python train.py --num_hidden_layers=14 --experts_per_token=6 --d_expert=32 --router_score="softmax" --normalize_top_k=false --balance_loss=0.000627 --num_attention_heads=14 --head_dim=32 --rope_fraction=1.0 --tie_word_embeddings=true --init="normal" --lr_head=0.00597 --schedule="cos" --max_steps=5522 --dataset="wikipedia_en"
Below are experts of layer 8 (counted from 0) of a mixture-of-experts language model. Rows are named router (the router's row for the expert), gate (a neuron's input weights, with its number), up (a neuron's input weights, with its number) and show model dimensions 392-447. Each number is 50 + 10 x the weight over its row's rms, rounded and kept within 0 to 99.
Before each expert's rows: a language model's description of what the expert responds to. This comes from a sample of Wikipedia text that the model never trained on.

# expert 13
Description: Infobox list markers. Line-start dashes and pipes in infobox and career lists (club years, Kingdom:, Height:, Died:), plus the preposition in before years or amounts.
router:63 63 56 43 55 39 42 58 54 65 34 49 55 50 63 38 59 66 44 48 43 49 63 54 49 52 38 58 49 43 58 44 42 54 63 52 49 39 60 69 44 59 27 33 53 58 54 63 46 41 66 67 49 63 46 67
gate0:54 62 58 47 47 41 59 34 45 55 62 50 54 48 48 27 54 58 59 65 47 54 38 39 55 50 51 39 50 40 53 28 31 21 51 59 43 65 31 50 54 43 37 53 48 62 32 43 53 50 52 57 50 37 41 51
up0:52 47 49 71 61 35 37 54 51 55 40 37 50 42 42 69 55 35 42 43 59 54 46 59 33 42 52 57 58 46 45 59 54 47 50 27 55 37 62 51 55 50 71 53 54 44 51 72 68 59 78 51 39 48 42 16
gate1:45 41 61 38 60 49 35 36 44 52 56 46 55 45 69 44 51 52 56 35 55 49 60 70 37 46 46 33 53 49 51 41 40 65 57 66 49 47 53 43 54 51 52 55 51 62 24 48 42 40 43 54 56 59 58 71
up1:58 31 53 53 59 30 33 47 45 50 58 43 51 52 62 53 48 64 66 26 71 52 45 66 33 49 34 51 60 51 43 44 67 58 57 42 61 53 61 45 64 61 43 35 48 45 41 61 56 35 68 61 42 61 55 60
gate2:44 41 64 63 67 52 42 43 54 52 35 43 51 55 59 51 49 31 50 53 36 48 58 61 61 48 53 54 46 52 47 55 55 53 53 64 45 61 67 47 58 36 36 32 52 40 49 28 54 45 48 54 45 45 48 55
up2:48 50 39 42 34 37 61 51 41 38 49 53 48 52 42 55 51 70 55 38 64 43 42 48 52 57 49 59 50 46 54 43 55 47 35 34 38 43 25 64 51 56 62 57 47 45 48 70 45 53 33 45 49 52 45 56
gate3:70 60 48 61 54 52 58 29 53 54 53 75 49 65 36 50 45 54 63 58 45 39 46 53 66 52 57 54 37 68 59 50 61 38 41 42 61 52 31 59 57 39 36 47 34 43 49 43 40 43 43 44 46 47 64 45
up3:54 42 35 41 59 46 66 49 55 57 52 67 54 42 49 56 52 59 16 57 54 54 49 32 53 28 56 50 60 47 45 48 57 68 55 57 56 51 63 51 59 56 48 43 50 46 40 58 59 29 52 49 61 57 60 48
gate4:38 40 45 37 35 40 51 48 53 50 57 47 58 61 51 64 63 40 56 34 55 47 50 49 52 57 45 36 40 35 45 38 40 50 41 53 49 55 58 56 42 23 59 55 63 58 53 43 49 45 66 45 70 66 54 57
up4:67 50 48 57 43 57 46 45 41 46 50 49 39 50 49 51 25 54 46 62 45 60 48 45 57 46 44 33 45 64 55 57 59 42 64 48 65 37 48 45 41 64 43 50 61 29 28 58 64 70 54 51 33 45 47 51
gate5:42 57 48 54 58 44 52 54 26 63 53 41 48 68 34 31 49 48 32 44 36 43 46 45 58 49 51 42 64 32 47 51 42 51 54 35 53 39 48 48 57 64 40 56 59 46 60 55 33 61 50 65 39 38 39 54
up5:54 46 57 51 52 55 47 66 40 59 56 56 51 46 30 21 60 58 41 49 29 55 58 45 43 43 56 51 60 56 33 59 51 51 47 46 47 41 55 50 63 64 44 57 59 49 52 65 58 46 46 46 37 63 37 51
gate6:57 58 35 50 45 56 52 44 57 58 67 55 50 49 33 50 30 57 35 63 53 52 34 38 75 60 46 46 61 38 47 48 38 57 49 33 46 52 37 48 37 56 35 44 43 49 34 48 29 40 56 48 56 51 43 50
up6:47 58 41 56 49 58 63 62 35 45 59 40 39 57 64 52 69 60 60 50 68 51 40 66 30 38 49 29 64 56 53 44 56 55 55 50 53 59 53 48 48 41 52 59 71 49 35 42 60 57 58 48 40 44 73 56
gate7:47 57 36 51 28 49 55 56 55 60 33 77 52 47 13 74 66 57 68 41 43 44 62 43 40 50 60 53 42 40 50 49 44 40 41 50 43 46 43 51 53 39 64 74 41 56 43 53 65 45 67 58 64 50 59 35
up7:42 44 43 62 48 62 46 62 60 56 47 70 56 40 41 56 62 48 51 49 48 46 54 76 28 66 52 45 54 34 47 35 39 47 34 42 46 47 50 46 29 29 72 47 46 49 31 54 64 50 65 55 76 47 56 39
gate8:57 46 71 38 42 46 36 53 67 53 35 58 54 41 40 53 42 53 36 47 54 44 48 54 51 46 44 58 30 55 49 56 56 45 53 46 54 47 40 58 47 61 55 59 39 55 34 67 59 41 66 37 38 36 29 51
up8:54 39 42 50 51 71 49 61 56 39 64 63 66 59 63 37 60 25 48 37 62 45 48 55 45 43 70 36 59 41 69 34 52 59 43 51 37 51 61 52 43 39 49 72 60 54 49 39 56 54 48 45 53 53 57 58
gate9:49 29 55 65 45 49 57 51 54 39 47 58 60 52 54 81 54 60 50 75 71 53 45 69 42 56 38 46 41 38 52 40 42 65 31 53 50 46 51 60 30 51 49 35 46 55 60 56 38 46 49 49 49 50 48 49
up9:58 48 61 37 56 48 41 62 67 43 38 64 66 34 66 71 54 53 58 36 69 49 48 56 58 34 55 39 49 35 45 53 52 56 46 28 68 38 57 57 43 38 67 49 38 68 45 56 57 36 45 54 49 51 41 55
gate10:38 55 40 56 59 52 56 47 57 30 53 32 46 65 55 50 34 41 37 34 57 29 49 57 54 53 54 58 45 60 37 64 58 56 50 63 49 59 61 56 67 40 39 50 42 54 39 58 42 49 60 39 46 32 54 48
up10:55 47 44 55 45 60 55 41 32 48 63 64 49 64 56 55 52 43 61 59 57 45 40 60 35 52 44 48 44 62 67 45 60 27 38 45 40 39 22 58 50 61 48 54 48 47 67 54 60 52 32 53 52 54 55 49
gate11:59 70 69 33 58 50 50 56 52 46 46 57 48 57 78 26 63 31 38 50 59 60 60 57 59 52 34 59 52 55 53 53 47 44 51 49 33 55 54 53 50 43 51 50 43 52 58 64 53 45 66 26 34 45 42 72
up11:61 60 59 53 62 40 45 62 58 45 40 55 45 66 84 48 58 47 42 40 60 53 49 66 63 59 42 54 59 65 48 62 48 53 43 69 35 51 56 48 73 54 65 43 45 47 52 71 60 52 57 41 33 51 45 66
gate12:37 50 66 33 59 42 34 30 47 52 30 58 49 38 59 38 39 30 66 55 65 48 57 62 49 39 72 36 39 50 63 40 41 52 58 54 41 38 45 57 38 56 38 53 73 63 61 50 28 50 49 43 54 45 36 76
up12:32 44 66 38 47 35 43 24 57 44 35 55 48 45 53 37 40 45 48 51 60 63 50 46 42 42 63 51 44 47 49 38 47 53 49 50 53 58 51 54 36 68 56 64 71 47 53 51 35 34 67 48 59 55 55 69
gate13:38 27 52 38 29 56 40 43 49 47 44 51 50 50 46 48 55 42 32 43 48 46 59 44 64 51 41 50 37 53 42 59 54 66 55 32 45 52 56 45 49 54 68 38 51 63 56 49 51 43 57 35 48 45 40 58
up13:68 27 40 67 50 52 50 53 49 51 33 39 48 49 49 68 59 49 42 72 42 30 54 50 31 59 49 50 50 42 53 43 56 60 58 50 60 47 49 50 43 36 49 60 39 46 32 51 56 52 41 51 50 60 55 14
gate14:34 47 46 48 36 62 47 56 45 50 50 58 46 57 41 50 58 50 49 43 39 59 43 56 77 47 61 48 52 64 38 79 59 34 43 61 55 38 55 53 60 54 40 54 54 50 45 54 74 51 32 48 49 55 47 49
up14:50 52 54 57 34 32 46 60 54 64 55 48 41 32 59 45 63 52 53 48 35 64 59 44 69 35 46 45 40 58 61 56 47 44 58 56 53 42 67 42 71 47 57 58 68 54 56 49 45 55 50 36 45 49 30 53
gate15:42 36 58 41 48 56 43 46 39 51 63 54 54 42 42 35 33 63 35 51 61 63 51 49 46 52 42 55 48 46 50 40 63 50 53 46 43 68 52 50 48 49 62 48 36 46 50 51 73 49 72 63 63 50 51 43
up15:42 57 54 50 57 44 38 48 48 61 41 48 44 39 64 31 46 62 33 58 53 62 59 60 36 48 27 63 51 55 52 51 53 42 62 66 43 42 62 57 65 45 54 58 49 52 47 52 36 46 71 58 46 45 56 71
gate16:42 51 63 54 28 39 38 69 33 59 50 26 47 80 69 49 48 61 38 48 60 62 47 43 50 54 64 37 55 46 35 46 52 63 55 50 55 53 61 36 63 45 44 62 38 50 57 60 46 46 73 61 50 57 45 38
up16:60 43 47 41 36 49 21 61 55 58 27 39 39 50 47 45 42 62 37 49 56 69 53 49 40 53 40 47 37 41 53 43 48 55 46 48 64 47 70 52 49 52 51 37 42 58 63 42 61 63 71 60 49 46 48 39
gate17:43 44 56 86 56 58 47 56 52 54 44 26 54 50 47 54 52 41 60 40 53 69 44 50 45 66 47 48 61 52 43 52 43 55 27 40 67 46 51 57 70 52 48 48 48 51 52 49 53 40 59 54 51 35 45 60
up17:52 33 40 40 61 53 59 44 45 55 56 56 46 42 46 59 45 37 61 61 44 48 60 55 64 51 48 62 45 38 54 46 57 34 67 47 50 26 60 45 58 67 46 49 49 47 23 53 60 47 39 44 52 50 29 46
gate18:57 44 49 61 52 52 45 39 56 36 56 43 46 47 49 71 28 49 49 53 53 48 52 53 43 48 57 63 65 39 51 55 67 40 53 58 41 46 54 58 58 62 62 58 49 61 48 72 57 38 61 49 43 51 45 45
up18:51 40 46 67 46 66 56 70 50 73 46 39 51 48 51 48 66 47 45 40 42 56 44 62 59 55 63 48 41 54 40 54 30 39 47 37 61 74 41 53 32 53 28 42 48 45 81 38 38 62 40 62 55 47 49 49

# expert 6
Description: Word-start fragments. First pieces of words split into subword tokens, such as am(putated), del(ivers), st(inato), plus of and in near album and song release text.
router:38 58 32 60 33 50 60 37 47 47 43 61 60 64 51 57 42 29 69 45 43 32 45 36 52 58 44 61 54 46 54 60 56 50 44 45 56 44 43 37 39 52 52 45 40 39 50 51 39 54 50 52 51 42 42 45
gate0:44 47 45 53 31 69 54 36 50 55 63 50 52 37 48 57 50 45 53 83 37 51 51 58 55 46 45 49 53 65 61 45 52 61 50 44 55 37 49 53 58 56 43 40 47 58 37 46 60 44 54 54 50 61 41 50
up0:65 67 40 52 64 53 53 58 58 57 57 51 56 53 59 60 47 56 50 44 73 57 58 62 35 64 34 56 51 30 62 52 43 39 43 54 54 34 49 54 67 72 39 39 44 37 43 51 47 42 54 50 41 40 43 58
gate1:49 61 66 54 44 44 71 48 41 34 49 39 48 35 62 61 56 51 48 48 46 55 36 60 52 51 73 38 35 57 45 59 34 38 43 55 49 40 53 39 70 51 67 54 52 58 57 63 53 47 57 63 49 50 51 48
up1:54 53 27 45 51 48 49 56 47 65 55 58 57 60 60 45 46 45 40 49 64 55 36 36 28 41 46 50 63 57 44 61 41 79 54 46 54 40 57 53 46 69 52 27 35 42 48 58 48 60 34 53 35 51 50 34
gate2:39 56 46 61 37 49 49 59 62 35 41 53 52 45 52 50 52 46 51 36 36 30 54 43 68 49 53 42 49 51 51 53 64 46 66 30 46 64 60 42 42 21 55 50 45 45 46 30 45 46 46 53 59 52 59 41
up2:50 40 71 45 61 57 41 59 50 66 52 44 49 56 48 44 56 43 53 54 64 61 58 66 37 38 56 58 37 30 48 54 42 44 42 51 53 57 32 53 62 53 55 51 55 57 53 72 36 46 48 52 46 58 48 43
gate3:36 45 53 48 41 49 60 52 63 52 23 46 52 48 66 49 63 50 54 46 57 48 58 47 56 48 49 52 33 52 56 42 43 44 36 55 25 52 47 56 51 25 46 55 72 45 52 33 44 62 65 33 45 72 57 60
up3:37 42 53 45 33 48 55 40 46 62 27 60 46 52 57 63 68 65 63 32 54 42 41 40 58 43 55 52 34 66 55 47 48 43 48 45 45 50 46 47 47 36 53 62 59 48 51 39 46 44 37 19 50 68 43 60
gate4:43 49 44 48 35 39 49 64 51 67 53 54 50 48 44 48 43 40 40 44 40 49 64 46 46 60 55 53 46 55 76 50 52 27 64 52 63 55 50 48 45 54 59 65 60 73 36 51 65 41 58 49 49 60 56 30
up4:56 58 63 44 39 58 34 44 52 51 36 54 69 56 64 46 50 44 54 41 47 50 60 47 56 49 30 58 44 48 42 65 46 22 45 43 38 55 49 61 40 57 69 59 47 50 53 52 45 34 55 69 40 56 48 30
gate5:55 56 62 33 57 40 50 60 42 48 33 65 59 43 62 40 50 77 41 37 56 55 50 33 53 54 38 35 41 25 73 41 44 53 57 42 37 63 51 46 48 54 37 34 47 31 40 39 49 51 53 45 56 33 41 45
up5:58 49 62 44 48 44 57 50 36 42 32 57 45 46 64 60 44 61 44 55 41 50 43 45 69 42 50 37 27 41 56 38 52 69 57 42 32 59 44 46 54 62 38 31 55 37 56 52 50 60 48 50 40 27 41 59
gate6:46 58 55 59 40 34 36 37 62 46 47 42 41 45 43 52 51 36 54 51 34 54 52 40 42 62 32 64 47 52 14 49 69 46 33 59 59 55 51 62 50 42 42 60 44 50 50 62 37 56 56 40 62 49 47 39
up6:54 32 42 55 47 44 56 49 47 43 61 50 43 29 51 59 36 48 59 43 41 56 51 58 25 56 34 62 59 39 32 57 46 51 32 65 55 56 57 59 38 61 51 54 50 56 57 60 38 44 47 49 46 47 65 51
gate7:57 47 54 61 57 58 36 35 34 51 56 42 53 55 42 47 56 26 61 41 32 37 46 47 28 64 38 33 41 52 55 60 45 59 69 36 56 49 36 59 61 44 62 56 36 73 42 18 54 46 43 55 62 47 41 42
up7:55 50 63 38 40 40 31 66 60 52 48 45 63 48 34 56 53 56 43 58 48 44 53 57 57 53 65 37 57 48 22 45 70 61 69 54 49 46 64 60 41 52 50 63 52 56 49 47 21 55 52 40 32 44 41 46
gate8:43 56 56 52 55 30 47 61 47 43 47 63 50 39 45 29 62 54 59 46 46 58 45 52 51 63 70 49 49 45 49 59 56 49 44 43 41 46 57 44 62 43 51 49 67 46 47 38 47 60 58 58 60 46 38 27
up8:46 43 39 54 44 66 45 65 67 58 40 38 37 65 42 57 76 57 49 55 52 60 48 50 43 48 46 57 57 50 46 41 38 44 63 50 42 48 47 42 64 53 49 60 55 54 25 38 47 47 52 33 54 38 38 48
gate9:37 47 22 38 41 67 63 44 36 52 72 56 63 58 30 46 52 51 48 52 50 42 57 48 54 46 21 43 48 41 58 41 58 52 60 58 59 56 53 55 39 50 49 39 39 40 53 53 46 38 41 44 59 48 47 30
up9:65 45 50 61 59 59 54 56 47 60 38 31 59 57 50 52 59 50 51 52 48 51 75 46 38 52 60 42 62 61 58 40 37 37 57 56 39 39 38 49 45 43 50 50 43 59 66 40 36 36 26 43 64 49 55 56
gate10:47 60 76 66 42 52 46 44 54 29 57 45 56 57 59 32 53 36 56 50 44 41 39 63 36 33 38 56 50 53 46 53 38 44 38 53 62 57 57 31 45 40 64 65 56 53 50 61 36 47 57 49 29 57 49 48
up10:35 45 63 68 46 66 62 41 51 42 57 49 41 50 31 38 58 56 44 56 28 37 48 48 40 59 53 51 51 69 69 40 56 28 49 34 57 56 61 43 47 42 47 81 50 49 37 54 40 58 49 47 52 50 63 57
gate11:63 65 40 56 55 35 61 53 58 66 41 46 53 67 60 48 63 54 55 78 60 47 48 52 31 55 45 50 49 59 84 44 55 50 59 51 35 59 55 53 51 42 53 50 62 49 47 41 52 48 47 55 65 42 39 55
up11:70 37 65 57 55 47 51 56 41 49 58 46 33 35 52 63 66 68 36 45 40 56 60 53 66 72 44 44 49 29 55 45 51 37 50 47 54 54 53 63 56 43 33 57 46 52 47 46 46 48 72 21 35 47 55 45
gate12:25 50 34 58 57 71 61 43 45 47 28 51 56 41 58 48 52 41 52 56 56 45 54 36 41 48 61 51 37 45 50 45 41 56 50 42 44 54 51 42 56 16 56 50 49 43 48 56 37 59 29 55 52 47 41 53
up12:58 53 54 32 52 26 60 61 48 46 53 47 42 53 38 54 49 59 42 43 50 51 55 60 62 73 69 25 46 53 65 52 62 40 39 57 54 57 54 44 48 50 53 32 45 51 59 50 56 51 52 41 42 46 67 52
gate13:50 27 42 47 70 45 52 53 41 60 49 47 46 36 61 66 47 31 57 50 64 43 43 45 38 43 66 50 42 61 35 52 61 65 51 68 59 34 48 48 47 37 56 43 51 54 55 46 45 50 48 47 49 67 40 56
up13:57 53 58 65 52 40 44 55 49 56 65 49 57 64 41 46 54 54 48 54 41 45 42 53 50 54 57 48 55 56 73 46 52 58 63 43 42 61 43 54 50 53 41 63 56 64 59 43 60 51 39 49 56 58 64 49
gate14:36 44 74 41 40 58 49 49 51 47 47 62 64 52 47 65 59 54 55 45 47 46 50 31 38 40 68 35 42 60 38 57 34 41 25 49 50 60 36 42 42 33 33 48 36 39 57 58 63 57 47 41 44 59 38 56
up14:37 59 53 71 33 35 62 45 53 58 44 47 47 43 54 42 61 49 47 49 53 46 49 55 51 49 35 45 41 57 47 41 52 47 60 53 37 43 70 41 40 47 74 81 46 70 43 39 66 38 48 47 67 51 66 45
gate15:58 56 61 29 48 77 25 48 45 56 58 46 57 61 30 57 46 55 59 44 49 38 42 44 37 54 44 43 38 49 58 42 49 41 49 32 58 53 42 69 48 52 60 44 40 57 60 55 50 53 51 59 41 38 58 54
up15:53 51 46 55 54 43 42 56 62 69 38 51 49 82 63 61 65 49 45 69 60 50 44 47 32 55 53 41 31 60 58 33 46 75 65 56 29 46 41 55 60 48 50 52 46 62 50 52 79 56 54 51 67 38 39 49
gate16:55 61 55 38 61 58 43 46 42 62 50 59 36 36 42 54 56 61 53 52 48 46 60 53 33 43 48 29 47 41 45 44 44 48 46 57 53 38 50 51 43 28 44 50 53 39 32 44 37 48 41 59 59 32 25 51
up16:57 48 45 53 42 43 52 76 57 42 34 35 37 52 59 39 57 59 35 58 52 52 42 57 53 58 27 61 68 58 38 53 54 56 68 59 37 43 60 38 71 46 49 46 70 50 45 46 66 50 74 47 54 60 53 47
gate17:48 72 74 52 47 39 45 54 40 47 41 51 49 42 66 52 52 51 58 39 50 42 51 71 59 43 35 32 70 49 13 67 42 46 60 48 63 40 52 48 68 56 58 55 49 48 61 57 50 43 62 67 34 54 55 63
up17:43 39 44 35 49 22 31 59 44 56 53 67 49 37 42 59 37 60 41 54 56 54 60 50 58 53 56 54 39 55 65 40 46 76 43 42 39 49 53 49 64 45 48 49 42 53 57 54 66 48 45 53 47 44 54 52
gate18:63 60 55 46 53 48 39 41 58 40 46 53 58 47 39 61 46 53 53 52 57 44 62 46 55 41 50 53 41 47 58 68 47 46 61 48 48 43 34 62 56 39 47 40 45 61 58 34 44 40 41 59 64 53 52 50
up18:55 51 49 41 55 50 39 46 47 40 45 53 57 43 40 62 49 50 50 42 63 49 75 47 48 32 61 41 34 45 55 75 45 40 59 57 47 51 43 43 63 37 48 46 49 56 65 44 46 45 32 59 59 50 49 49

# expert 12
Description: Awards and medals. Tokens in award and medal passages and results tables, such as the before an award name, won, medal, place, and table pipes.
router:51 38 41 30 48 59 60 56 55 48 47 47 48 66 52 49 48 35 42 27 41 30 56 26 40 59 60 51 38 30 40 29 35 57 46 51 50 44 51 50 60 59 51 44 56 43 45 49 55 45 45 34 62 41 37 56
gate0:45 38 66 41 38 47 52 24 56 55 48 53 58 44 37 42 63 51 61 42 53 57 64 34 44 46 54 45 55 54 59 37 45 31 32 66 45 74 36 56 51 45 45 67 73 43 31 64 49 39 51 51 53 34 44 50
up0:58 58 47 54 53 38 53 66 49 44 41 47 49 48 53 60 56 55 39 56 52 60 37 59 54 42 50 34 41 38 36 55 58 73 56 38 47 18 69 38 49 56 53 42 33 50 74 40 38 41 52 53 50 56 45 45
gate1:57 47 42 48 52 52 46 65 58 40 38 39 59 41 48 33 48 42 59 32 32 37 67 38 38 60 50 51 45 24 55 43 51 46 67 35 53 40 57 56 43 52 59 73 47 33 33 54 50 50 45 61 53 53 50 42
up1:56 52 49 44 42 53 46 56 58 44 39 45 66 52 49 45 39 48 49 41 33 57 51 48 44 61 54 41 52 14 50 39 41 37 70 52 36 42 60 54 38 50 48 49 53 23 37 51 43 46 45 61 58 39 54 49
gate2:59 36 48 59 48 50 36 56 47 14 54 45 49 49 50 38 29 55 43 53 45 42 57 45 38 51 60 45 47 43 52 33 36 45 62 39 49 29 71 41 40 55 55 63 45 45 56 53 57 69 55 49 48 54 52 55
up2:49 40 57 46 43 14 63 55 53 52 56 49 43 75 50 50 73 32 50 49 39 42 61 56 46 32 52 41 56 59 54 60 64 57 63 55 52 55 46 46 42 56 77 40 49 54 35 45 58 51 57 33 63 46 56 49
gate3:60 73 62 41 46 34 66 44 47 42 64 57 61 43 62 56 53 52 52 52 35 50 47 64 66 31 69 36 52 43 61 52 55 46 43 65 58 47 54 40 37 55 51 47 71 30 49 48 57 41 43 51 16 40 50 55
up3:57 57 60 60 35 60 44 50 60 49 50 56 46 29 56 47 41 29 45 63 66 55 56 43 48 40 47 51 59 52 59 46 57 33 43 54 64 37 69 37 47 40 59 52 70 47 55 48 35 35 43 56 49 62 53 44
gate4:50 56 56 43 43 64 42 47 52 58 44 49 35 56 36 61 60 78 39 40 43 43 41 41 47 50 30 51 52 58 47 62 48 39 56 33 44 46 39 58 59 41 36 57 49 49 62 35 19 51 56 64 50 61 46 58
up4:55 58 53 58 43 52 48 53 49 52 49 52 43 59 47 71 47 45 47 51 51 80 43 50 48 63 49 62 61 61 43 42 53 47 40 48 42 54 40 49 66 38 28 45 61 52 43 72 37 48 55 54 60 45 42 64
gate5:63 43 54 42 42 44 48 35 48 42 46 47 67 41 50 56 43 47 43 48 45 34 53 47 53 37 43 39 48 58 34 55 39 41 51 45 39 35 49 34 75 42 62 54 31 44 26 46 39 48 47 53 59 47 26 39
up5:36 39 50 46 55 16 72 58 59 59 39 63 48 62 56 48 55 40 45 49 37 56 43 60 35 73 38 68 48 60 54 44 47 57 53 53 25 57 44 54 39 57 44 55 56 40 52 55 39 43 48 44 65 67 47 53
gate6:46 72 42 75 64 56 68 41 46 32 55 47 30 54 39 41 46 53 64 59 47 35 46 51 54 42 50 57 54 56 68 50 54 41 47 61 61 51 60 57 46 67 47 50 53 60 28 40 50 61 33 52 37 60 46 58
up6:44 36 52 32 48 49 39 57 52 50 42 55 57 51 59 55 47 61 36 53 55 60 46 57 48 57 50 49 51 50 44 38 59 52 39 51 42 42 40 45 57 40 50 59 46 39 67 60 40 33 53 49 54 46 49 56
gate7:31 37 46 38 33 47 41 64 51 47 56 54 54 57 47 63 72 67 43 60 55 51 65 37 53 64 62 64 39 67 60 44 58 57 48 50 45 53 42 59 59 38 58 51 55 56 57 34 56 43 57 35 54 54 43 51
up7:49 68 41 35 51 42 62 53 57 64 46 49 64 51 57 31 55 43 54 53 50 40 64 43 52 46 67 48 57 47 36 53 55 47 49 58 38 60 56 44 40 39 47 74 58 47 50 50 48 61 62 54 40 62 56 51
gate8:54 54 51 70 50 46 42 40 37 55 50 34 41 56 46 57 34 71 45 55 54 43 44 35 55 53 50 52 45 59 43 48 49 40 52 33 65 46 43 74 59 49 34 56 49 51 44 57 47 56 62 44 48 51 60 33
up8:52 48 49 38 47 56 40 51 49 25 55 52 52 47 58 34 43 43 54 51 37 53 52 67 42 41 48 60 59 29 65 61 46 53 54 65 41 53 58 38 39 48 51 55 51 46 42 47 52 64 47 56 23 46 68 78
gate9:55 47 52 32 35 46 45 45 46 44 75 61 50 54 59 55 50 43 47 60 64 56 40 64 48 22 56 57 66 44 31 47 61 45 50 59 72 43 70 33 56 64 55 48 56 44 49 64 57 43 52 62 47 37 59 53
up9:53 52 55 34 39 40 53 47 47 44 57 56 42 51 47 47 45 45 50 57 55 49 39 54 51 28 46 35 50 46 50 47 44 58 61 58 72 39 76 52 44 60 70 56 44 50 56 52 65 40 44 55 54 26 53 42
gate10:58 53 46 43 32 52 45 69 49 49 58 45 53 43 43 43 64 46 51 47 44 60 49 61 41 60 54 46 51 56 47 43 31 44 42 62 62 50 49 30 68 55 66 41 72 58 47 42 60 56 42 67 40 54 45 55
up10:43 61 42 49 53 50 50 27 61 37 48 45 52 44 81 37 40 63 33 59 57 48 51 44 63 33 42 58 52 42 53 56 70 36 61 61 45 48 59 45 33 56 46 62 27 53 41 55 54 38 46 41 53 47 51 59
gate11:47 57 61 60 67 39 53 51 48 65 43 41 44 68 50 47 67 39 64 48 48 47 59 37 49 55 44 55 47 50 55 40 58 33 51 54 49 47 42 57 62 58 66 48 56 63 47 57 29 64 74 28 37 46 43 54
up11:48 43 29 54 44 54 48 42 48 46 50 61 58 44 64 54 53 65 52 56 55 50 36 63 59 40 24 59 64 42 48 57 48 65 30 50 60 53 64 43 59 52 35 56 40 47 46 46 48 31 44 71 45 56 52 59
gate12:67 53 42 42 45 53 55 46 54 34 59 53 52 51 50 43 58 31 43 48 62 48 36 50 62 24 45 51 52 67 39 49 46 60 49 43 41 41 69 38 54 54 61 40 50 68 48 55 52 56 34 42 62 50 58 63
up12:57 45 49 54 43 55 58 51 53 28 59 40 45 56 47 63 56 37 50 51 56 58 31 45 50 30 51 61 53 68 47 49 49 67 53 37 44 43 57 45 66 53 57 40 43 59 50 62 58 44 51 63 43 59 59 60
gate13:64 46 38 66 57 55 53 59 39 44 47 45 58 48 45 55 61 61 40 37 33 42 61 45 45 68 43 58 40 46 44 42 57 46 52 52 65 55 50 56 32 57 44 44 53 35 63 61 53 48 32 48 55 46 52 31
up13:56 36 44 50 65 61 55 68 58 49 48 53 50 49 58 39 43 69 34 46 59 49 54 38 42 66 52 54 48 39 53 41 49 60 45 36 51 63 49 45 58 45 53 43 51 41 67 66 54 47 36 42 53 44 61 46
gate14:43 53 35 54 45 79 40 43 45 48 51 56 53 45 43 50 46 53 51 57 54 43 42 58 51 24 53 53 47 52 55 45 21 54 43 42 46 35 47 49 49 47 54 44 52 53 55 46 60 41 23 47 46 62 47 39
up14:47 56 53 51 40 71 37 42 49 32 62 71 59 50 40 39 37 54 51 57 52 44 45 55 46 48 40 55 49 37 48 55 27 59 43 70 34 37 60 39 25 49 47 49 77 39 58 41 56 50 38 53 39 58 61 59
gate15:65 42 47 48 47 59 48 37 61 54 44 60 64 41 49 55 37 56 42 51 38 32 39 44 42 46 48 62 47 70 43 42 67 35 59 36 69 59 27 64 56 57 59 46 55 33 56 61 51 32 33 67 58 51 36 39
up15:38 50 32 39 38 49 51 48 40 62 64 51 41 43 39 55 55 34 56 44 55 53 49 52 59 39 45 46 34 48 43 47 43 50 41 52 44 48 66 52 39 71 63 38 43 60 57 43 67 63 45 71 44 31 53 47
gate16:48 54 48 40 54 44 61 56 76 25 49 60 55 51 59 58 26 37 44 42 47 55 31 33 47 56 50 39 59 55 41 42 30 55 49 43 36 35 57 36 61 46 60 60 54 58 39 60 60 61 49 44 31 49 56 46
up16:45 42 26 46 73 47 30 51 51 47 56 29 56 60 55 24 45 51 47 47 64 58 64 48 55 50 59 58 58 63 55 55 53 55 69 45 41 44 44 43 33 54 48 51 52 59 55 43 41 38 56 66 39 71 54 48
gate17:35 51 29 37 69 54 41 61 48 44 53 64 36 56 76 44 60 50 64 58 64 46 63 72 54 69 45 37 51 54 63 50 56 73 60 51 54 45 65 64 62 42 51 35 47 51 57 51 34 53 59 43 58 65 55 65
up17:49 59 79 58 35 55 79 43 52 61 50 42 59 38 21 47 41 51 43 48 44 63 43 34 54 39 57 64 49 58 52 48 43 22 46 61 34 50 40 41 37 43 50 49 56 53 26 49 57 46 49 59 52 31 48 53
gate18:49 62 30 40 46 59 58 52 30 49 46 62 54 59 46 49 32 72 55 52 37 51 45 34 65 50 47 46 43 53 54 40 40 43 41 46 34 56 37 52 47 46 43 46 42 34 55 47 36 47 40 69 63 65 44 36
up18:53 43 49 41 62 53 65 53 47 50 33 60 44 70 37 49 43 53 60 51 46 44 59 42 46 37 42 53 39 41 43 48 41 58 55 42 40 79 55 46 32 49 37 51 39 45 66 54 43 59 38 60 72 82 58 42